From a checkpoint of a small mixture-of-experts model trained on Wikipedia: 9 layers, a sigmoid router.
Below are experts of layer 4 (counted from 0) of a mixture-of-experts language model. Rows are named router (the router's row for the expert), gate (a neuron's input weights, with its number), up (a neuron's input weights, with its number), down (a neuron's output weights, with its number) and show model dimensions 0-127. Each number is 500 + 50 x the weight over its row's rms, rounded and kept within 0 to 999. Numbers have three digits each.
Before each expert's rows: "raises" lists some tokens whose logits its average output raises strongly, later layers aside. This comes from a sample of Wikipedia text that the model never trained on.

# expert 2
raises: "\n", " |", "co"
router:544518457505399559482499553455581464534494426517433478523499519565482479420553469539479616526484609434482456526431481369505534524525456474435452454518508504454503508472424599373508554505508443498389538468512387546482489492440471449506650471444484507502454501532479493457538470563536515524562506465433527515520565424504511494552495386501497516509547504408539456480519491525507405434561
gate2:571589459458475655510514478489477522583522464502435544616488483583477472534523485544419452504472528517614430513483406470492503575527486449461440486551454473499491615433581468491485558451470501501579531527483529484471527506428441537541486560353468518509550502441479462458435474480521485575472471471515539548468430495547520507512465551533478542597470475423518472561489454617555413441502
up2:501536491452524469446458502463483495433509499510483459496466464529441465430525536439476524480486459530484501473482540526509534441476617496493447448413634510498561466472480463489485391483573605438491438565540565545530446415453593512467584494606509533571507402585565512584460595509408449447531498552517403440525508544382480485484554508556599483487515547546468491490543478432546551509508
down2:594436511552442536432426464486495456502634537558542544548483522523489559440446513506565428455489476365491510499513508524521492518531457483485467527470443537418532533444418517491460458484561415594464504487523460534430506548554474561506487459496407394551534553476571541569447572417493531520388583451590441429553477475473443415536478510483463549504526449431497470463420450532507499518566

# expert 20
raises: "di", "d", "it"
router:495491536437517546516466497568477444501614404490483455578468654489559549486545542479503550499422516437530480496441514454526542462466533417439442407490621495372550502403499532454435560486503447462372530492526469561468492482531519512451609474486475547474473568416540453482502410443517503479512578552457493477529590523533510562534484495475455487548487545425481516512402575507494520504488
gate0:464458527441530483524427487498399542506494504510534519558574468394381500450477406416578540390568484485444510468429484443505488524537566520469503457506626529512506501445422523453473478504571520526396480527528467585516485567525473438549477467482534661451476479460486434460525457453572543536536506441465459508539535541495487459459542515585497539485528580434457507493433415430491549583470
up0:571467475530402536541552544533574502508521523507467547468493463577451498506549516529500447576517583454516497558538489515515469548409552555418444533474387457439436507462573517605556484490397480394567497527410551472463532480388451462449554530540547519541449482514522490570491528536457545457572506544440437527481529499450486482556453504500568557551539456513456530603564351509576512462511
down0:474458592446514494467452507464552555461518480472502504526463345464481524505439517559493447436536453443553513431463501499427530518507608478562495499533513468590471490539596513458479570464559518630426481533515511594479477468572487506491475407492539578543433463482515538454541506574492385496501518550543563452453480586545542562411513499556365483517447460409516475525539493489532535597475

# expert 8
raises: "r", "ri", "ra", "ru"
router:557511535365486489537501546417429422567572525499488466540469510501478470500446618471482614576541521475451516506494406433552525565511522422523407482475529510513536487505373544452518471549529496504466516474495462446476431472409501493406546559436473513389498577423409514470537430471523474453497489439483470536490520391468522578423474482445468522445538533393551517551491415493491498496494
gate0:445533489416444496580549485540463434396511477499504549506466426429506511534417435493484524404506526511433380545491446551531475514480471358491486528570499513557507543557435472580527538513526498352554473493547492498478466418454493577471415462470394436436522475553493459490488489481629527537542517454472419515543505426526500474566576481519489529534485499477459404485598506517468566461478
up0:564537457476520496438550529508545521501490525457507580440461454455532679461469484486539519466495603451415600446498503498484514498531474452436560531562542559613500525498404447604557467526541539368480450525481513532506488442506522540551499530491473521496442452485591449503547523506493543504414595500509536558515554500402547531565452517462462523496520519544499476453538536539441584353531
down0:513549502517449494482435544537572522513502648513437508557523477533501497645468495539604629409492503512534459477528524504527482488475582497533432508487450487562459499503458546457498590494562501538494568612482543440605500568507567544566467459482426446491566502436419492563405502496474522491548466491465536560575550510500492524498499575479478414513476539492619581457485545488432522544576

# expert 6
raises: "s", "f", "g", "p"
router:519434485437495515469474456487571441542657521493516461550466528543425548427484542438390503514539484507466523477440435394496543509475526470490480470509577480471584515437448469510533456436563534524425534416578448454480484448434489499465520489427427509566441614460575479425519460574535459460475487516480471471456561508428440665484476497478468486600518484438482546432524543558484455506519
gate2:606524484552509560462517508490502562551577503561474480493580420479395542485584581483517589530514518443495507463520523472442564430405481587466493469615446448554475530509511488500486489459497419595448580514500430425568531540553526549571563421459495478502407471510494506418493501534544440484478514554534541510419490496466494565451470467499491396523548495454565576580399570526510452571533
up2:480332457491526529524520501452517498506510496498522490590598425561413470439501577462527457492602544462600514576550508487535545449483584615404503490490377516463523578437488415566565484529479525509458502485518531505503527427428508493539524545490429492555436538477539539467497475566525489400471514563534421439419549456475486522504546409528416481423488474499534495484463434456564506494523
down2:524539477412630451518565473438607515512545479407453502414507427497521456493525436577521486510450495555496422505510552457537505559574508447493599542518581511490416544400529531522554529498553552386535457492605470560555496540481560501480448583566445520457480582428469507640495472501469458489506549580541465421518502540456495479536551529526409507494443503422534478511539494522435501503479